{
  "n_experts": 24,
  "moe_layers": [0, 1, 2, 3, 4, 5, 6, 7, 8],
  "balance_loss": 0.00157,
  "parallel_block": false,
  "init_std_o": 0.00639,
  "warmup_steps": 273
}
Below are experts of layer 5 (counted from 0) of a mixture-of-experts language model. Rows are named router (the router's row for the expert), up (a neuron's input weights, with its number) and show model dimensions 128-255. Each number is 500 + 40 x the weight over its row's rms, rounded and kept within 0 to 999. Numbers have three digits each.
After each expert's rows: "gets" lists some tokens that make up at least twice as much of what it gets as of all text. This comes from a sample of Wikipedia text that the model never trained on. Tokens count by the router's weight.

# expert 20
router:491538517533493556436491486551461467542487532511521563549526528394544503545490493446401556471512518476481518487505493502453470557581434455444490470527438433558535486551436524485478508469466500501560467430501539524526512542524457495459512475507530473488382504516502525495469491578427512510516533494462472521503532479567455499431559558543499473526551505488552539521515503484425439516504
up0:555439464537556477520484462522484552484584440510444492428528565514555513553594526532522455481613525499501471522534535511469490552484539480488529445491517540539577463476441535445518525558488491515549446504458535501539511554551557472491500493481538559439489497475468465486519562463504494493446496508456479502546499495451520545473467430535389447534575567488479540450501447522479503495508
up1:578500512564498566487577511440487473489481476466420537535558503528502535544477578494513496464470481570507508505533516532482461479464477460566494484482489484494522526539491474451545440470515619422492448576530493507513432454561491566544516507530494543518483465475515441486470488473497408548538538416497538477505509508494470533492424521491477529495448445503534501543551511414526566487515
up2:564474526515485478520484473502441526474476412425488561535566539494518393474494535521489458479497499526455450509526516536425485547514491506452508466503512441512572525502549568490509476501535451507486474556462539583513580573504503510444482425517508602484535440472494466472502467565458541542494511496462526507452493494512514522503538527505520497570551534444503509479489502503509510472469
up3:507476487502514509561406549445496479459490497522526504454474564466474504533463591525528488469516483496548506447541509500509468506522524462514483539510545470494505489489526512443472553550529558509499486503527544516516541467472512518528493463468494490495506396522472482467535547528502495570414513532458498501447487550442507540466498481527423497519518515494515497460496479437500558522511
up4:529440446511472493487488571496572494498455452515527543510495516492539511507406475494448446512476443499481487510539564484505477429476504485553594556438478496503501431480503463429529502566481503469495558518544535491478389384425459599516489488469524534457548470534529458488536486557513465530482481453503431533497492464506477485519532463517440504493476509455531535418473483507492517484432
up5:547487573422410466550501530558440486489494498489496537609503421527503421531554609538468349508518510570460461506516538524478531461423472516458472491485489509471510533563462549515496467533541553474497534508415482484461567427505508482562469450516466514547499516487551531512496568506515423480490523503498524540507414456487541556538482486497471468506522570513520541418496446523501553421494
up6:558494557490487558488555559491561535499519466455533472473563597496495461521469538448488468483502515498452489412513534516540536437448520498503437509410450492467460492555506563468578431519501480496457503535433532468504554535470444495557501586479514479470462492421514522418513534522520477485457470481511431498560547489480541508500446495492467487462467471534580501506427481461445502481553
up7:545443484465471522467497507515483574436505487513514460490504552515490429535582551550573474552461546545430481439507536485486500455508540509511496501562522547471526448497529531515477512498528532536467479549430512483500566424534517542472515461501597496522458510475498521475470492465480450499464513448444484532513494490490496504483470544489511510484560493512537528466492399557517459377474
up8:564464487505467428506519541455490508452525457481518512597502531522507486488488479513540498483509524520490472511507466499526472482515519509487497526469552507451437378548531468496554561543512539483464503542593468475475475451512525562490481492481454466458561525521528517516501513473511506529540463452584438478480453454460521522525511482443467517495469480462458566475489477531446599442523
up9:526460461445430435496548508564495555501518468545475476538598366539516520509512446535468493493514506519450493561552561485471457511541522489494499468525524464512527467443454517512542556559534508430570508448470481498489515495556535523448465484372513495480453562478530470489517537528496553492443523476512558446498498434474533465509562514499447535492507470473543520422558455511459512461508
up10:504483519491442599534517533513518544457521519464555520565466524454517461511435512514503533460474405490524534476516487498526598559525520547522564455595554424513467468496468504415537485467460527479544563481573548483527446519502483505497509524503466490464459501499562527481460423530520458498457444552468536555504427501499463441480476463492517495565485557471479487477528531467463545465457
up11:480465566495462482517476449515433563482459476513462501501462461481513573587466545562474457506501486554563481434537521538556537470452536477544476495500479521557480518493476461457528524479476567557497518478485501484427490484458484528515542525501456430595551518469520511476524455468480547651536439541478476575532555504598502518487568457510477463535483449498488464431578453380505446508506
up12:474440465495473495455495492527476432528494488490528492473505508494442507478455481523481496539483481522490516462543541496459484450578532506484521580421489487526553520486490493517478451566555511511546435486525522492543516475483572549487470473473434537458449524509477480515539439515476427534485497519528474518490453466517433486517533460446418495545518464473543548447469546331459498501512
up13:491455442465548426507472557500568535488486498418520484476451558475497513489523523515520459573496471493485484568512593507498504478488544493512482527473526461484556505471467569454569548517554486475474513466508524441493498389512515499567437526470531464511543510502481519525500551567523465544478426604555538450488480499516517552484502482572478400487497560497484526469527492565462548523428
up14:497494490465475516465506567588530523468504494549440578508475475476523431549512498553525503494461511491534514521505487506529605483517565467483481510514497416524507502487510531495469470497498466547487453495503488564466428508536521526449447497519471555546447501499511454471551473411518415513553503549490489559487518562397535499494527461449562613516519497527507498562502519542471563511500
up15:540497518469509558515445427495460529510500501453504458436542420553506495574516526455548515472510522516462559480523507490511527493486526509496423501477489511471481476525532473456484449483513440509470561516470487505550475520489525561547523529541483472420570557537564444507466549510539473454575501580484499523496489491533506520516473512555530520560428480537479495509476487490414525486468
gets: "n", "s", "\n", "m", "\n\n", "ly"

# expert 12
router:510471481423457480503457501482454518438448487518535457500439436486478422569544479515457464537420483457490469462548496476505562509483476439483448548556531519482533523552565513468559468521492488481502524523480473510471503531404522453513448426486463527489515542492501476421505530495471452436487493529454478483567497498473523489497488538480530643476479501531504490578544439442483501506497
up0:482492494556557473518472582519438538492500491437477486469488442486572521464528467464524489533473558534447502479541501538499515521492542499601513514513464529501506462426552613451564541476465488452527477533439560434585587494506538530531548517518504434509435467464508526527516505580439543547471444495495486509535534527500493477555519474505510482528447507521456547553504460518568483479514
up1:541431470490561478526482551514536450568515419446462520481528511531508488511495486530544477492450483491501488541493504486537460544432552537467513515439441576508549482502532487477507431522529523545535545465550481501547517387527528528452463500441510526504481520496510574508444511525476549523490461566467504474485543521499482517507486460503474544490589545491485521469513474499534529442507
up2:460476474520547446345486522496563450528505521451484545487507526492550479402474486617525551502521554484494491522532558519466528520557492512482534488438513444509487534438450487470477504482471478521496477464516533449456387497507494498400483501526543586483449534519484435529537462536429455502500533535471494455430542492430499535445482464470440435529482505496489441446491545420478553504529
up3:496501525536498419516489476543503468524562519455448511543502499538422472459497428488437486465572515466513478521495560496472525446480507528523556483425497531493500497567442473441515483444446520493529447519527497499496418481532517545459486545483479493527436540497458453560531382517475505526546505494465519501487513556481469532499540500459475437532533501430509463504492535482547467507513
up4:573457494526443543512461624551481468439510592422473514459518447501445476494451534537516494527479529504504490429523495493505524474556499537514523475480488486486509540457519547472530473513480503499556512485521495477511561533490491481468544497450514410505431490534584517500504631375516436468485433485486601529482435494577507518423507520539460490437580529485560530512482570519509509529488
up5:489458417507465495591465502443623548540447500478559526511469492459564454492507494547554475496507603447473481562568483512403502545469566501463531558521441513497470528480417549507491488491576470512528539578497442496538451504506542496450536545526492476477586497485478542416465476523484536544491494520507489451517541499420455543554449501496484483511574522497527485467575488494454475447463
up6:533494599475546480533497503485493454522560498465509495490517438521428484529471560418506489499529548489471534511504503514467417450515534454511486450366497406449497412498466493473488575426522481513454501512478532541577508510430525521450520547506489560550497438491493463481497522484443480500546467480521531538460530561445548473512469466539475478517482486485510495494515522434466569508473
up7:510480500485395461355506485529511603461537469509434490550502523473495576417413557530554525409455505522467486527547530510477491450384492506529533482491511482532510524536475509468513525569541558528419528513578428507494474489470563463530506545516435454518516526466495513461494436491526543565421520527536458437436489561466527512488462438461473506551483523517511510459499462467520495440527
up8:532478491421560474512456539489546498492481503505481465487446461478498494509499550440473519539491508545547477460482532486490523499506627482548489543521522526398496505442482460454597556504485520533526588408530536506531452490494492466535548499530531506532479438472553563486550495462503484516489502490511508487538437540534534486478524506515489504463485495479510495509480494416493396543481
up9:505525512496486612493450579431538443499473486542536540492541449564501528464479545518543501443538465565480538543523556514501506480487583478472565476452533466483513483449510511516539504519492438475457511561460447493506517552506483471481425583478516533514415487512493508475525461427494447473484482527504558516556509470545561479517457503423493507515578489513477549480505483425445432555438
up10:475452507438455570502480544449561503531520393410524530498487499471462513498513442504527507515470484536514523480502563503447395494558478530485476487428534530483505585544498517465519504494534503514477500506458433404403504538495556459448439516445502605445462512493538465481522549507503505534517491454472482534476565475458447573472477461533480514493462486561539459462516533421489569482504
up11:536437526517575570495478569538556485503541494466428445438498567472493544503485508462547425491538531508470505484493494532539441489473519563527513484514507456463553452516457485431502507514558504550537553535543435474547517444531523484493485494476508506538463463477573479539490462452529483545460479559524539490409596533558489540528473495536497462441497579528497468467495453525543497461477
up12:458522522470565440465551471536479526511448514484474534577559515548498486427509635516496493465565465447511538479502503526494606466474524481504453463391428487452523515544470537448480487480503487462457501525527498511456421436498492564475510515529541450479480503440556547473513512506559484587491470516476518506459565495565514513499439465512518467480505562442500604481503567525495530468495
up13:565490490508557430528471482451481490477521509438468548453500499519527510496551514545487502535533443520438521512491452482543463560449536470541465472503502537475466488497506500527487527578449458511450514458470560447495468445494519448563537463438504491527539524496546530492555555478457485458549522552468523532527498500523485508619439493588463487531521495517522430484477496489511451451489
up14:513483496470539473483480454485526477518491510528509468537474487498429537466528589556549500507475423509547461448516531473435472492490544508542491486498450537450427561428479515507526515503507454428475511510527492569495554479479523473482470500465482545505522426478525541519491475502540556530488498538508552467432518535419494535466459489465452498453516468450479515491492487470488493532481
up15:548500577555399466501536532527470443490439504481442466518539492516517448500518466476457451444546608507467443517556541514471497573556485527469489531593455438498482485548492539495497537565494457480448505460548530526435471533476460549535520467487581544549505512522551481462496557531475485500483541521504495532504519538509502568497471531508476484541537506507577534479516514521449477563520
gets: " | ", " p", "0", " |", "–", "; "

# expert 2
router:541529510489487536501547503504449506478476461426479560473478495501532445521553496453448473529575531490410560547489491502434493473536470566484472503492497543448525515548488490520506428524457474487499541446471475503523477489569496471491460480497548501478432536526513511524494560543468520457441498507543502498519583482489436538464517546520425459520562494498471535413523476569483432503445
up0:486524477429513490516418500465489474452490475425453568506534525534429439540480533562503481541504456447479495509507581524483490506515531579527502522491425496550505511527542473504503555495470528536489436554487483479538508476509561447453508536508477539475426512493478516458518523427509499518514513516500497583478494506529515519484552458514530460517479489523511502457508508433495572479561
up1:541476508509494444512462524503482437543608533552462478538492521621453505454493454473479474511465424484509395529546437465504516540507485589468525462562489496457558417525486473475524500462450497415572505424449564474447549513475546470500428499461476536459499532519502531446472613507537482472508458463518502494489452525473564492472469568519493555479581526486554484495516463484522462518533
up2:487443512555601481521484551499505509466514489476507482414460454493508452437501630590488502489454449506439461486532505476468484517487571533528501433463542529446537440448484522502477432533490524450581544560568510418516541535543473461532459529437506528539459525483491541497517470528542458452543484583468534562524516534495461503514474432513434435496541467477453533459543496518474554513469
up3:568480454506561492498447588478555536429525435450483466491496460499479470539535515530561518464529468552538527439529518538597487512521499524495486425483531556453524451519449548515464464521552457493457545494572489443545533509498528524479470471479498463512474556474497459505551524592477477475451497557510572483430502461490461536523493462519494436498507458495538504470558444477503539499487
up4:545451484441473414447499509505479540496499579451546498520488513512437460541477501467530494478539453438461544489519547514448450490515498511501544462534504526486484547537523517519495529548503534427493439548497499504507499476569530529583483521499482479475461545452485531487458528475504474483470508543445549475460496543476552517553453481564512481496534488507530491485523484553520493419497
up5:527449546498435407490461494529482509529509501472549474472501540552490567499518488506552472532514472525489548515538558529471493436520490504412462518517480451464462434480519474448461509484526477486542559523505507456555525541551541483475515600572480550475454439460409527497487520487488436504530497469536508512463523512484531546579524483538489468446556509522461548480518558466502542523459
up6:543494508443497465500483528497472444527446547566498525430492488495504529498471448538483464517503469455557544476508510479384455565479455529523507476461483533546481492475477462522555551535568492530386521455491482464513524517493390522508511469496516503488500507552514417519502481432491517516490510410530468487509518566456525580533489464524498521512565473474458517477527561450491530502476
up7:500480523551472487486589491505504509551510522474486506464577488489413496490467480509448448519516392525412470471507466517442501508515478542569528531471558471491439544504489492497522521436545469488539411488447505522476561546526494516499446489470487464526458502484464563517492540509465466506494523479508530497499425520469515460577483494471486490529534433447547486496475505455511460440512
up8:500498441453443453500497531471595436497531496464378501460479461485493462463486473465520498501478527464487413549511475520539418538511476486460534545501487405466577452445514516460508466434469463451521480482485475507476456504454450519537517537475513473483523450447483553470501530466475526510533466524491537469477433535476423574410481482490493526485484466500477509454560529501488468501493
up9:499532539425475549457499517481552518563468503486505555508452471561503543494532512547508529458543487493521483527477506457540501517471500477531506457584543488560521551566536491531502577485432555497525426476544507449504535514476394485528570506513480500400462500477472550414495584429403520574566497544531423572416435519597461433550529477483497428549423536517487515502426486443518473498526
up10:557466476525566497488464532484554546508562455461510534543562490609510512469513427492536543434510491521542533517479534533442468495501533455498506523582499460538473511513551546476514521518502446470467456463557458494468485513476496498491532557525513558412449518497485501495502511506500500452543547503611511469474486486512479442524424472469469518504475516491546453554509450500488497463521
up11:467539558536543461565473543464443505457507423442563449521477535408536517502476531538552588511475483491537533518488522496495489516468546562592528464478533489529566452493536510495552511460495569573535558526517568548471424454420536521510537497515598536496493472540520522449516502472512501499513509468560495576464462505456479513499485467486535472485478464469530514502521502498515586517512
up12:515461497484473486437469550492571535509551513555434485515522539462525567513487559498451460473459461429426493459558572522540541572462555468530540557519482512592505579516593533490534459541486577442482492542443563426500461471456475542550504510453556473485498514460464543421495510475515495490479559489422541525448506570526551520484450502510468419526476494452539424564584483452507521458475
up13:508477503449530432512486569511437519463502482463541541476452451520494517536466532513476482515494478496460509517535524518493544516484546488554448528473500545523518518476534433414475531563467549430519494514501481436490528491505456491449430545387448458499470445528534555503511518576458449527550498497509582482506557541424525474471507457524494520520484463468428511407523502534486576482436
up14:474479549457490571559513581437486517463500449493488500555461487542506540532477411517501474491483370470461502510504505468561518514533599510486498590468479459484477446548471462493581505469489514486568405466590494479518597482505517487486524540494513544495412442485500469428518474496502490590567527446532418527403541477445586437464501483513517459517466541495471454495548524446487536488498
up15:471480442514442483528619507556495540515441486569451491447527559477511491481490427563477505506524553554540485514505397576455482483479500518501485530505463500473549517468475504474535486476481447434536554512538520516484511474519580545545517554473488486579502507502450556531463537502540509500530528511465536504499457482447504510553551475487510513458521492583477431411455512545505521503509
gets: " of", " and", ",", " in", ", and", " or"

# expert 22
router:494544408507500541498529512469449507500522514529522511552489467451515476488578515491447521446506460481481569495493497519548508433529511500498501453500503445537441525582532477558483482492476557522561571434402447508553536487479498520518501532503450422532483470483514554466517577474519480501489519440488550523508532450530520398569559520561478571474530525515450478533502502491547499494382
up0:450482508431514503568541451407477444462632454522490429522494482499498493517456527556492546500517527513476486506556538560413457477506515477574449596393525558483520581478558553465509520496544529545494499543559549482554549477463531481475481511517513538514466445491496509469500476520477532531485456492504502540446536545540463477478511424509483518520450491500449517435524534516563510478495
up1:504472467465472503560529606550517492494450497501449517500535522451528498568487489450486421478552421528450512521541460504531480495496514563534409443490529542468488512538454487464480424578512576538534469434538516539454485459448485506504533510450525474524520527461525494508466529393483480611410465495494452495436511505540469543486474437442493528503494529438517489502510470507530531488505
up2:483528568509442522492515525474557511593527525499494480538527474544456477497474487520497473428477550515482524542518452545431474449542550469497433507547496474526522556489422517532542585548490516483460565555515556527557520519506488487449515462565539521511532488537538419530472494464591498529474469451488407580469498515541500485465419468430494471463442499520508550456570524485492590596563
up3:558526464537527495420504569474485483528442467447513473440435508476494461453451464452473535497600578572465571472541560567484510476489541513520524547445528461495407412591513459493486498581499488449501528542491443472543567535542511520481466541565489471461506381457520556476568546524485487475406524560555430496503425459540518503499440494545452509485552535474524534403486438430461525509426
up4:506482496498470483533532521523457518566462474468451482460558478497468501448487426471508482477495491534437458512491525545555403527512504456492518538495449467470493480500465590488544545519499483471540437552523543523470490490479495651585518484519464541523496564452516512509549471460505460507445543489531459496461490515533456553478493481490494487520532477465555502504549467435473506504549
up5:594419511478482490563475465464502581500501478523461480437479449525521474509498508551534451494557509527539465495554505468490500501470531472508468488530538493462494516493486498444551457401501437472529535506494470483449493507596519549484549443506529487517523487456485489514567558556494612547550444512519492548538536542501437567452514473483517485498557530519516535425419456469497509480518
up6:506482518472548469530446478510569552502489418510517468494526517545481486475520469461537549441441506495487486536533461499441494451502554496552455507433517511543616478502439595455568548495531532506511488566535443511411504441559528563469486505476486473458527522498513461504629529456504565614475482576516563566473465467499542503469439440519508451540489453527554607530538580478468577542514
up7:514444479426469496555452538504464483501490454477484502538514455557480500531467498535521488465487448512489457585497522513512468535530484561525502545582487513421536486436451470526534522515500537459482510519585499485469439522569506588531427455459460492423531565509462403498436519440522545503564469494587463404508518498442549530485535481482439508500405461544534419475548530507553501517508
up8:470485518532572491492523510506457468521518478477436512459496495446450576466474536610497468508527428475511473449517505536481542506501507521501475482529474544503527471493556519484495498498471470504502484511561527512489493459531435570478545563387477557544490427457490548494527536489608435565510528548504489533447490527472463492520555455553487425564570519424514567510526435470455447501529
up9:510461480514491511530432497471462530465458493492519540497556467547535493400513507533492506538449491501511518515496496468487540464459514522526554539447475472500498472516516562493479545441490485478433472557492472443444555506529559532497521531501450572510445534514488485458540508431530515511525454496467552510430457433528508514486555510471560424485472464533556502564540542483486508597580
up10:443475473470471524522476512551473561422410479487497543512506508484486486477459540457547550482456535549461461543521555522452456479479544552573510527447438540505521514541468463495487427513448491460460537544555504494524542504563458460534530507485522451443462445483537536527483442507469491533532513563484438501537474600620548479491470461459439447457436496506497502430472567461536449501525
up11:544511532540446525449528533533472495530440486518525493504490544497524454551473486550511473601508471528501488468492486528514479518474527455569434489564443400400532471542511431504523471507517497533479485520476490493492491505446523540436493529542534486498526502477512514518454488528503550568484404554510419500538550470579414529490492501503511469509482549441506472466514543458461478479431
up12:509411620502448472484465438438539502482495505509508483470485558506408492464448494530494479519485413491515442505527520502382489517418496473467536531513484501461443554474416525464492485479507587516453479615545555505513460477459508472478453546532477457470472461516483494526506419475449491539538446551495541455473485548531586564505465542495467466533524504495503533445582546504535544483473
up13:509453473499559470507514498552473450431478485489494513545421475441514499518484492573524469501504566499473510417529521469490523573506455519500573511492526489500494536562551551477498452518482448527543530544469441504483546520574544489537534473502585497529479463512452509486538468542442476528500451540503506405451522491534456471481577502461506497557571508501542488525609506550510522501486
up14:587459488504528376455515441518464498516542466480462531537505495564433522477483448546456488427499523552519483528536548490458503499478481460518448500510561477446538449472478521451547486511511501566410464492482531557584528415498494580416466550545565549480440493508445495483612442505536505549571469486505545507473539525526529522529526443464501472524573443497466475485514508462518485497535
up15:486507482580548445587535531511489472374525523447529529528502504526413534483468493553439481523504464462515473510514496527477490506465508468490504547490513521499470452561543579503427559493527536527456503525481422468453535580582487523506458568509517535512460478529441575493493585548553417462546566478512468561523552442549436467522466473479520467517532494501550567443542480505487518515599
gets: " (", " and", " in", ",", " or", " of"

# expert 14
router:466506548533451527452560590526574454462554517522499496483437534481551462426467475584597465569483486454478505388507501519577497458430558580528454558534517483492504579564519506457478504533510564558482468554480469453505515501451543521528538510564479513527444455501467467367527504542509426467501497487507515544491566563528458500542415509493538490495562526466506497510472519533564498555427
up0:513503483552464473501535465489502522477452447427456520451499484535505456495455495502505410503473509513516543459553487515478512488478499551561467516485502520469457462411477509501524495490455558551533533422509467516472556497491543511496532471459550530568570461511544519535449514588499563525485482532511471487544481458485512553424555463463499502547567558500517526440494456520497458534495
up1:463459503453433568520494486491468565468485510484581505524513525465592567532495484497533493511467526538443552461544509473554498457447493499500464489465462472479523467509518537467515455455482548443502464546494486512499542455611570500512467535491443487562431452501492523503491451552493505562543431485480507526495497501542471493493513496570467486523448513424511548440536514422531573489429
up2:490478487520565557527535554449464488517455505482528510509505516447524448534521497552510438534502465508434499466575539556440519499456527496479527495531545555451495436454567474493536487471564475524504515535508491508536520421562396517487494530504552523565436528496442501486488470500460514498503514499486496425549470486498606480502553448544451465565514515476509519419561424465440508521529
up3:555486489540414463464495454501437596415517528516412497543534397472446499516461489532493551439524417502497499506518489560430525550552427510534480482436475458502417521476483478471482434484519589462473486509503545477438503530490545460524514481463497474452517484529570511521475558489478483559463476557483441425504495478452516481493467511493483448486465474488567537442516462481536518520430
up4:519492539509520507488548542507522496553504502517484440465476440490490529531453528511526502515563515500501455453536500454464488475515468498529513519412501424520505494482476493472531503503467557366466493540416498546468547483496546463492505444520525549559497459504473537454423566526507473547487512573495511532466431499533545480556513512565478483496475513474509519488460417480506513438497
up5:552454508547502454466486547529541485556506512504504550465536483504478476487398501498480454496494519500503580531503463536468527528603514506489623519460498479526462473428525492490512507488547452484451521496514500438470535483562496482383504551531534458459450508484488541458564485482444490471479527510489509566471452498476558601463572438491493536527527456574460512545536498472487465522519
up6:517442485622561458467479527532443511518454457490506516503564531502531469518499532552474514528490528480514473481518530466500466487491521504473559564492556487512484490547446471477452496551537505455475451506473502502401531509577415464481465458497565427448418468511489500500541557501408582512462526502482537538541480492450471458513481483536417544444555519481519537512477459520513565516438
up7:566474505534534486433423520589528468486457461495507522500544466501495560482436532565493544507517469507449477480515480467405489477501542488499536491528527415534433423466419474481514538556516509466501495466519554483560444535535432496480436512465466504476480533455430548512512562489493514519453510571528584467586427535460559487515543457518440470466477556479529519499442477390469525441487
up8:569503501526416523493497455481450503504473500517506547482522500462531516452465556496584552515590516516521547483518430499494479423545521489506423476562480483550424483563496505474513450486511537481516484486389518553458520500494530546451575483441530476504562504534483541512528517464548535567455503505560462542503514486538528462506504542641475518550465452444547496523504485541516527529489
up9:530515411515484491461607548476489542452512504525511491494466400531472541542549462440494484487512517499501502535495482557496511486469510507530560533510507485503533535443503473511525461507526490492501490508495488539468545546511522460486495485484452498432431475481573573495443469554445491488477483512468412483545579529496444465498447518500457557508469455472479510478546458443461447391515
up10:525457532531526454472518529449497483483445504490514516541590498519474553483543523542403503434502408518542479609508489515490527508498501454502523500471591605514518493508523529518501496495510445517454495480545493442519454515476462577488496548485506562409491599515534517552495500450549528458483462510516464458455497476414537485516489518468488467520496487469543544460511455442470455514560
up11:517466474479464505459558483489512597494518430510564499556502577527502534516480495526447526480506501463472473496513572472521446508510522505457595500539496452512471465428491479503478493536496486460524516457440502494511434503489443510429523514436491481463489466505473507502656466511478555495484495447502608472544533506464459497464446490494416523533537492421461530484472518402467525459547
up12:486442447518488536530519481457521533483502520519535510507480490543559503546535533429548457516467564499505486494501510538561510492516474563522475501559485494450479505516469516458560473592533527510505497440509451463524529498536515566495484493460501470510475497557534526481479456483502479453483542553439435401549511480531455484453460528492429461556497532467471541506502462534499587493466
up13:529503509510489514552517484510448527408541504482518553479472464513475437505500521562517478527482439535512518439513571539477529500524499439623491485515531464488497524509499464543534524512498430547504517436510563529662466497541436512469502546510545526532409432523460537561496438516493457536521475505519490467520531558446568541436565470569486479556507539483470455521419512511475502511481
up14:505476509507621583558436437492494548565487467504556549522507533486491491503517546437465500451469499498486422509500567434488467483508533491470491432467470463470508472502436542470518524546481461494511461468503456511453526516565483502598483485508501489464521532502584533501465528449475629549519553518486515584535476442517531555438540516535425457510469467420503519524415506494485483477446
up15:501487405439508397581410476457468499529495402442498548533531511528501510475497479489463444503537552466449469536508529494518530514516470422448568416574480463460539489453470520523497465587516537465596539407443530503459484516460529530472463513470534497548465586485494486531496530509513512495525593506478578502532496419516524551447518509464448501509492480465541512530521424509482407521558
gets: "\n", "\n\n", "\"", "-", "| ", "|"

# expert 0
router:526549506515507479503452484477493473520464480511526458459512485521491473488500530497563520482497478457440501447483548506564477482534485506531463516523529452418440561477499421493452441513525565449476496567469532415463455592459503509530512550437529421518541464493479540517479552480491410530456506575495571430522449592486462500481484513421454467449482482430490470439460505534519498502454
up0:479500479444477468489504507458515561460512527508487509460428476444456508483478503493464487516470502491505465524512554513494507505459467530508543444460516562489534506483514543519493476491483579468471525510548440454462499516496556571494457560491483516441416536506494503542518490520490564542569550499625528533463472500453458504475525499506458528557507452437484446492539518534501501474513
up1:532433506456481497533478490475476557504557415528526544500536505459554458483509511461519445482451469480453512509513488496540492521490486475469480530534461467545537500477389496481506488507508512522424512534520482554525511454512525605472461487489506496530509481513514480447469531566560501538461478449482476537528547503538527519507458507519509488490462469445558489551547413511438518481478
up2:556462496481484575484454515472548475453518542485517545522509508489482484462461515460513507553516448538532511488550511529488500501434528469465483550514498532505446461575457494503520535522526416508499524498517436559560482501548494479495498535374541504545441504458517468479445438484531478511480512503492475482415499445503489534539494546554518503492536510528504516514519515544432521469525
up3:534457603493488514454495524454544557556499504504530545478433496549532543471490538534530409488576472485453586531522463471431445458518534552530460507535441555469497511526504471493542540469455585442542547498498454488453497476512443555488512537528493495561496420486485498537434551522459453501532522452532421492534507513485505496579481533528466626465507455434527554471522522502552455507456
up4:472431448532499491527565526494530505477463543474513557461417432512485455464481456523533505495484483520510488564521534512490474498468511464494577494457498614568483487455501486486535552583535512582504518458490451465449591490584547496462430471466435572464459479482582523500568487491550464546498509555483510507432498513533530529485499470559468517554535502563517537498478438498553504539468
up5:508471484488509426462560508499522516501498488516489484473495477497525458526462488510498432542612484488486471517513491478446450514533462477516522473517438457554539495518468518523509522498478474519634477530500522487507506532494467516425493475459490456510458515571489469458487490446593460524575520490433488538516465503498587483540516492544507431534581502518550527501476546428534551518522
up6:535472466522426527436539505498514499463524511478493510488469508496440510536477482578527475514516581526591491515506457494455492538499482526527537482479486512526508536496482472501521561549503533495519498445468423528477488489505453510532481435379469511444451602516502512513600525475508578494587536463473501547548509479459492523465439525459551473481495548565502479505506480510492460499512
up7:489457482501422462446505500482545467494515463493469508494496528535485553483481495447463437485500516492434455548493555516540541535512483488471536572488462493554513439468444568477520575526482550472555500493567476465504500517511503591511484539484407519447441618521500525529545518528476467444519506505561459484490507513523565525431446502557495461545545508502545508551554531523526499532574
up8:427496493560378523487552454573507581473531483489461511522490481440506520417487505577503427513611462479583546544547477484514551529445428500515530547496548519516556494569521483510482478462457519517492442462522444506462511479548494457521500444504472552497434554540487495483496519545493509452467471475440478525449590468462526564509502446572467446495494511546480540460582476529549515544530
up9:505453524479432490522543457513523493470523535480475557555489427428553510518504516497483474502536380501526490476556525494466485501512520568536486536461510502482511445471438538509516517492513504445542509377517501456485500456525549483493505403409556538500509494507513568476445441577486526481510458505560461486521547480532567540533502504467479509472484507486481486455461511519535487530502
up10:498458462557461468452494499468490505558491490469465518533514450457450507479458478459429447448452479517437471470567484474450542537558539471500499479505481505556567499405441497502487508488483527406552511476539503537505498488507476487432554445488510499440461615507482447485445532510545512449517512511541419474509506475530593449453486488541487511525486537518504454503562512515488494514527
up11:512471496527430488515397535492482525466559484486549507480439476519553474512509490443428462458471484573542498479505527548441491505507546482515540476434448548572423532519526540503569529527480530509561523447448437507470507536540520506493491498479490502463465474492567490518502538542519498582482526478569416481511511536536484530515481511452537551553490455514492584561547440536522438449499
up12:491445446418508446472534436500507514551522477512522551495492464515608509462503491531444470465481506528538473573505506476501488548511530449515456542584502493523540445485504523519476520581565437476506555441508511541482486459485434462529473458441474515501446410477471467519490534528522547485533484460453500560494536522531481526513529505432472549511459479524522451505504470482508507510476
up13:565469483466439570461529508506495444521465503470408543455521522523569465544511625516458475479525504551535516507533500477458491493464514419540557484529505472404516535430473538483516486585515428474495489510507404477516491517521450472538546485467535478509389419496504500460468537507537513558475487449494511576493506449494416539490463492566445522530500520472548456534461486505522501394507
up14:540503518456500485551540513521460518498501499492502584519502530500461596489476556536551564468576494533578547483537515484401572508554539499533510413464426446551438478478446521475506559489528557492525455451471530486500550456500580454478495479525485560523540455480480499451524513422563516506531506519486509510473518498547553545469569503521421451526472541526505545497498524512517489513503
up15:516488535493532451525467490459528490423499547473534587525511411532513474521494464529472483458511485503475525530526547485466537474474577475493574454520505507534470509522465558543499576561539496537498490490473477534568513526568537537575472511499449557442459456456521556523595525437454491531512458516503552450461479533487500513519570502561457453460456557520523527551553526486466503450463
gets: " the", "'s", " of the", " The", " his", " a"